From a checkpoint of a small mixture-of-experts model trained on Wikipedia: width 384.
Below are experts of layer 2 (counted from 0) of a mixture-of-experts language model. Rows are named router (the router's row for the expert), gate (a neuron's input weights, with its number), up (a neuron's input weights, with its number), down (a neuron's output weights, with its number) and show model dimensions 256-383. Each number is 500 + 40 x the weight over its row's rms, rounded and kept within 0 to 999. Numbers have three digits each.
Before each expert's rows: "comes after" lists some tokens at least twice as common just before its tokens as in all text; "raises" lists some tokens whose logits its average output raises strongly, later layers aside. This comes from a sample of Wikipedia text that the model never trained on. Tokens count by the router's weight.

# expert 11
comes after: " | ", "1", "2", " ", "–", ", "
raises: ".", "–", ",", ", ", ":", "000"
router:492456529395456506516445425502501513538507539539381556483498582522569486500573492552565558548490450485525501481522433487528506522445511550480414509513509494461486479534525477516482472490493511426469510457475466495500504492449553475489473514480522520509544515483500477404516470444501480465524465517588523504490476521533479482483557460489534559522524514566549465543526569466516548468541
gate2:547472459516536471567437444496558428485463515559521462433508467506523535583438519505543497511582540542535455498523514455500491443495529549490533376517576490527501479472581455527518491527488497514508489490513497479506481454489486504454518507495444466513490494409530537474477499544531481489465464510453559489480523412585520512495463526500499497497413496548504489504455509479537452450518
up2:470556571569557564513458491478463500570436470565515540641436483495476485441514477526499534413389493475444513508476484502523556524450569471520490537502492523504489467502420573437537448456559492509556602481600488512480571510529479470509474495476514463464554537497502491531510552470497489505525443494477562439467525521419433469544519443554445449494489494515491518497548587576475551577446
down2:516546508506493451449568532505549514468502519527485419432461491479483557492517504488529477482509478547489518522429590468541461499491499517549519517511421534484485551460491478479486500485514512540472525528505497556489495489467491477573569577395558564481527518490487426472488517464565521482464445486560472502545495488540473575426447555511569494448518500488499472490519491426515467525434
gate3:527504563487570521478522547514522455499451430537492455496524505471537487458537479549430439427512519527536486525489563481524496464479453455478515403524536468477435547453472502470525446486544514555464497486423559436541499519528455493507503494551517446473599493487417451482502527482511496549527489483501537478489498452509530506540529545475502506496458503476509490515558526494554548514462
up3:496515535514476456496551465555524451485491542501516555540416484464507511503500409540480508535481480501511530524526488506457473471539534522505531562427589490550480501515538404407474529451507556521494439464477537522482493559457542470464491525464519562429506501462468439510487544451478497458552488554497493424480463526516525502444531486473545538405498505493537486550489432423527551466501
down3:478526567453479540479485426480491435455564524489509510519495559483467506471503495513535523501500513413578510485484495565462445506536555547475475547525458501457538460436509500530495505573564540494473507508473535582573512483534502481417496559497508564451514479459429533477511432470463456476538529583497461523477491433473473443464561457501484515519501501554458408503516555442475563467491
gate4:491522435450496454501528532541489531539514490542537554506470515563561460503457449510511452554486536513462491431485388502484520482503515493502424435479509494547471500459525464548537538465591505466426431527482421494546477550467445482546498470502498470571504510510448558527524466521509473506439552521504523458563551461495575476651579480454450510508470512561486538478396435470555552555503
up4:453524485508485461534570459475540496512514523446416434517462487473495512544528452506484495529438482541506524521497543519485465513576513514505436466382488573562546443534477557504615490473506532476549450554463472505480431441488449510506562529480510519562525453491542453501573519447501471526524468471565435520494499498423468506504522415554521562491582508447464521449453549445531522549511
down4:492489483421496501480519523521472489540479515523459492520534489514539499513481468517498528474461493471436462535465537493475498477458465499480447501508519533507471483535480541568474474461505463492516568509522551493474458508506515505425447507492475484446482533513416492484542556491420460479509411512529505497464426519465533378526586437469474419567518590506539629477499494582534485472522
gate5:499450477476477573511528543519459398569545392501461506489532476517533517537470507523522498438535557562483510470512451517500543520522540502513475449518592529419531479511529436580563466538492508521525519547547483490439447502485465559603489541447491530584448486510483531510515475553483490507483484459522526572493530471521423447508426554477463493454479514554444477464486464466517530571544
up5:442560470552538531495534457460537475510559472534482494507604528431478467562455474518546434494453574428487513503529533478438550546583553511515492503522517497469497521528532471595490561510495497453501504537523520539490513493485510522516522522541488446576526538550552581488533478489433464568478490576553564557526437553464466470563506463540481477557532506466491460483552534504445564534540
down5:512463457588469525487484499473544546491510468528557493472530525484454404485516472511560463525579546538460510479467539446558507495458513454485531531522552558566454398502446491555471557509484472494540485482554499582444495558485557512484452489534503487496543526461514455524482489523504486544481557550430509457522578477526428465537463531474407524401518519510490523469547459495535511543572
gate6:444452531512489601531484467542542490560467551480498479466504490538566490514529502487492451449501587452525521484433478489572516413457516531509488506486487504486506463498480515546514455475496513440526585431480512519527404531531562542518469503539513456517455476446467560551486438541524489461451526531518538566543428519506587542492518460486479510531495498562531531478501534572441532507431
up6:550512480535440494488515464443528468483473506571580524517530559477461540482459495499578556502491475535541430523471455513494488579458515504544562452513416457520453405430507443456467522482501495536545561525588528466493539531528474499500542544465484523422489514480501487521490537582441487511543538459581473648427483538501522520484576460519432438487515481558500511466500465522552465490564
down6:511506488513525489525523482471496563507522470541485452430459528523432494467462432493434414469474514499469457517448541511556484474469462529503522440467461529510532562500576479550541478469484486498525560529504486545492466516377522480473499424464569555561480489546389505492540467472442571495516537485529586550529467470472501476536505481464488518507403505424472534504400539543495508498535

# expert 5
comes after: " | ", "1", "2", " |", "; ", "–"
raises: "\n", "\n\n", ",", " –"
router:495490548389470531506459467538505475533544468521443593536482583524559558497594479491563540508506503510561446458513473519519498511491510559495410497496508497483483492502480427525508468544503516449498452485476476483510527484504566468513458490503521496514582505483476485399520433425522502450537465498591479521456519525508489461508517462504488525535541533579502532517501606506540511467535
gate2:469521491452458486516603478588494564511536486461518408463506445464458462620457446518491489491574549511427518504485533503498500557530484584498521528494467491559532498478509528461496543535512519513537565598530497597548498478510473599536507523573532545509494486547523429491412538514487497484472485525491478501533517458517499531506559563448531457424452492461516462519554497479451495467553
up2:476460532478548513511523530520497475524445430572510488455514465551564479429488498490454559488426513474506491540450485560611540414456505464456497493528463495496452479566499494463490466478454508552475500429456533547479545496470536509568507512502541530457491514488563506486473492549435450514472550588535497539493544509455528499547434446561405505511577498502537484493443533445480468501440
down2:463453435470489483450475471509477514552531484596456561460538502501496502518470493421451527451520551426509501496507558491500472511503567507549467529549451484510429516509487532392563512479511515511570489483505521447497545544528435515586506608542552427549483514440473462503426533499554494455502535551512464503568474478503531466567532526491466469488490462487508566476494478450535556517546
gate3:475487515481456449507503474474505515442489502494472506439510577473518495509472534469478574532515474514549491520554495504503513503525462563595509460554524534458472478495467526493461471493460512571425512481537530450502516489558513516479445415454501493495551483490538560564456464513434485501470482499503427509462512524472450520517548581506482524454454552422467482523566453473508599457520
up3:529475505458469534456491480480434494507578531575556525566484492534527411515546509495526539501553479523452466541502533588527513560486492501474494485454500460514520473496508422447512489520434527477619511585521461580502496521475529532472474471459485483522538492464506530484541514546544491495506583536504495532545449483497453524426456544483459452533516444422505546505485543551504469519489
down3:502546441449535447476484462527502553546463419462477482423576561554535498499559457500446500489555552504459517537503489491434474492477532513503480452446524503439432483477526473479468522502523529476568533484459572547466569513507579517502475504395471514474471555531507505478487463554492583482488473542515557527483503503500570494548502497457377459520489525508518532543555528465455521519451
gate4:464467490501521525560520525537455503498433518541483518462481535526418457508496587556478500468504486502498463565462469473486447485557476568495501574501451481544485458443449496494523533546442431460524519560515522531522450415501466484498482532449514500506469530453492564480515501555537509475501390485532420484484519487533456505451508431476514421490549474528520505501532527520572482518455
up4:431394486507478497502491441500548515488446435500488464422533533496494527486530494525498572489479518511595473498505479439462439542491451491489550548522427540555402523428479480434493531492516436502543430529501615536461460521536506556517460429469460499493477485475473499522495492432484500488496501528570487497499472496474544447525450472526518464507526467501485493517422589493476510464543
down4:578489494486501486502544509440477494517502528472514529521544409493437598528546540515513475471504518504463457506425520481472438486539490468502536514524527472490566537474528508473537519495526582480494493447512474501576523546528514522472448414571438515497506542403462542590554498434463433495512445495474532509497515469507455412585538472517494552535545445521456542506563516534486465594489
gate5:515489565502471533485436574433453479518475485513557556534510500449542533504501395458489486517543567481525485449438518555492443532530501544523476523504493515480439445470468451508523463553435495495525415527488517507463507483515442464523479496442499532451507549461525515483468476457588592477566509454496395470487499442468471557504538591535548468506493502495524496464543550548448508492496
up5:490547476480458471563486523468382516562529496528521524555450435550515492537397478491516476495632551482523498495476489543441544514482620493484497423535475524484497470441515419457556454473451544545602515478556552449486505478470477517508487525514531498445480480464507484519569579530543555532500514475375570432436469549506474472499458521529535524481512524545518525507475525512446477519448
down5:506493515542513489452479522485571517493510493481577510485538519565469628515492493420648465533561551511521493495529515536498460499582514488476473542508518493585475447440484401537500468490483498428527479471535465517506596491507493488473535475536487440420539527462510432497496504512468558469495481510530531519447487450545497458423544524510513474577470505498466502555513512579496483497495
gate6:524497507529498499461461500527514504510590481513534449511462559493517497529539494512457482535520533538539535495530519472526453459551465457486482529499563497469493449522482496606599500529500510570429511528556553455518519422568478537498561412364516500482439507428539474538441527423481498543510440521514446509498459482498551429488497492510415406465481550547467524537512519442488508422510
up6:513447526480430519502405491476553554483480452478513567510594538517531462454474447514462490514489483538472535436568542367460545548512495501540501450501453491503474499380603563484467564435550492500540537529538429510498502507497529521482491480464446494536463495520496483494467548450450468518531569518497523494544482511482494486487484507473552476524503500442543462478524515498526469499497
down6:472420610544454484445520508542540452526453512478586503473507487477506520506448464509543587579542391553519530514509428542467527497423480535551460430454473446469443556523483466502434537425520472445426517534506567560418520461479471480445428437466567508532500463543510532453450547530458582468557532551507515488532485580504500469496478458572482435504538491508533492526430547437456486528503

# expert 13
comes after: "\n", " |", ")", " |  |", "==", "==="
raises: "| ", "|", "|  |", "  -", "- S", "- C"
router:500447581435480520482507501468484498506528550540431530484484526528508565530549465488557515507518456490504451519489479507504441545510540523447541543507428527488446531479560471534479533467480499452522482493458540459448509501546539424527500527475551495422540539454429487405513507458521529544537442547590464555474472503498482500505536504530572472543525475504497521511545498463554473474567
gate2:540432470564470524459515525579459495494594478440471513534523506496536534463529458494515496501429475512515494470491561495510508546498514435543489518569509595493493507505494503522496542484478503500539475469480430541463484538485532523499532442482490549483497491486425551499438460477448536479577495498534467537476513441462486565451488465520510535436546469413479486479432453518492487479503
up2:512552474505524441580501503502532473447451516516478513480578465458476521458486549475575493485518534506557499462529531552534502566501494511545472454461490534503436455450516456476462479471522444397476540456470541546512512449525459486456462567502558456494527417443473439562470544467514530475480471522449451489550525544414431517565502579481500464516482503577493450506407581476498549556501
down2:491536484499525531491462458528504541438526505474417523401474538480509482516582578507485459465457532515517536439480574493472452502419476507427429482509565455506479530521526501489588513483574542491487467501514501560491516439491500521555525536537608436554520494465501535460441521446549530538526541511473520491504478555584437553475555460497497548556481526474449486482506497526458505498540
gate3:465483482507467495536520539530494533513490530575489551481478510444513550427490484498503521466465460448473473491524415530498496534451533464470461501520507559471569553453474447500455423526506530512431561430492466527444515548492541524484536492450474468475527472460446458509417429461533500425569465527501565513489547490485538448548513523517491504432448511447432565502483536499451480495576
up3:487550482459484399506512418596493485495524516445539516547562492470491460453505529479432499527565508468455498480504541500457449428526437499508457483533490511547427593551514542475495489572502517465507467519454564488537458421569468489511457434473508517473538519518564493480475495469499554453523529482506455493516477538562474503518524479454526563450540520568530428537515420489517528419541
down3:523547456470486538450471483537482420593606541455493516478495530556581573473532471543488475461548475462571542540468463468545515439511518513478514416559499461510516500542507463554441533453520558439562535455592570492473518468501484495472449444470510433479516483494555590497462464526518513484478493393498494560525505439481488483501483454432464487539465517500491490530595486470510443422529
gate4:449559525438366487470476528499435480493487469473458478470515476483573546534551466521441569540453495459455452463528465498446490485496533485533469485502521509572491530503436471546498449573441457524452465533505474500570506470516466491559551512543429565441544580529428490437552520438529441497537469513511514519528485460528481446474525511481548549506574480546500462537458523494568490550516
up4:482496495509497532526526482488459462504498516507509503475449524469441462447512631523440464472461516488566474444577516502488512541502483558479513439511470494464490442485467461532653542462564508498469512508528395501506493567503522474520453507468525472545541510547494542475538447464485432503544548503527465517495516530415589496531494429464505565558480497522506524468570531540524495598496
down4:522498462434540479435490480487493474476473514507527530483509509533478512477474472510427520509495472469492455505546467509471514501543474468474506528501455556504501542505480531437494518530577423516469547492529538475527524382498493543497446466473474503477481459505453563527481493448521569572491430484389491564474454439564466482506519588530491487434451542561521515462511414450547457484537
gate5:505563430525472514513529462527465546531531456484544520529485578566512500499590530530495476545455528547532492498451473489461377421542483540486522540466577516476554486421505437567561532520491425414518515478471421438454403528469551474549510477444488481500569535513470464503555549436510553581498517472569483516555419446470536473547427420463556537512516530485515570518504541515553471477536
up5:514465466447466469527505480556543535479543537456560439502464513508533419500528552494565415529538578518486563523460534479394447508516423458497547481458505510471539505406523435515490471428559375543519531476433392535494470610485511510549519502507548542404454528457445452547502512475503424557512439445531390502486478522453561507493477490526528530487513497458488531526501570480507486477497
down5:510487450491512498463487470550442452479452451442522461553516449498524525557530441518534487493548615517516471494505518504500563455522546513442507433410501495544552495502534455488528505549489478534492535506509436498425474481491473514598545523385428485513519524508505526553474470416510537554457452416398402523570524465481508416517514496450485478508537505506506498562549427517581448458510
gate6:454478456485428503507411520514429564529460552559488459551498445518527468512533536472439493489488481458454535474428577477510561540513581524514435541434500529531467506414610491447539456524475515457464570553539456476528485470488529492498472489521547553491437511504510553455521446516472464556470512442481411584561447472492515447532469506467520498551501482484512436555507522477563537470433
up6:530498505486478453507582534455537401428545542511601498435428589497476527497499505451520557524515540519476486527554477496553453437494498497517567540514491547481529546494444526509436544511508454478475519504459503537583527490516481512521533510560478428551540541448462508469478547575497577495522382579525506454395494491464465494544538533461510409427490538539484544477484512428486397443511
down6:469521463454560557443563554459513550514474473515510572550509519493542476496479526495490556516449540459527476493455471509544425452450545532468514477419565460475514475496488510519481502531494488588468531599516534440497453480465487509600493523488436507509553496496494586526455531531401480537489521542542507524488512529455488496509542431539500493475454456522465498467511559491519512520433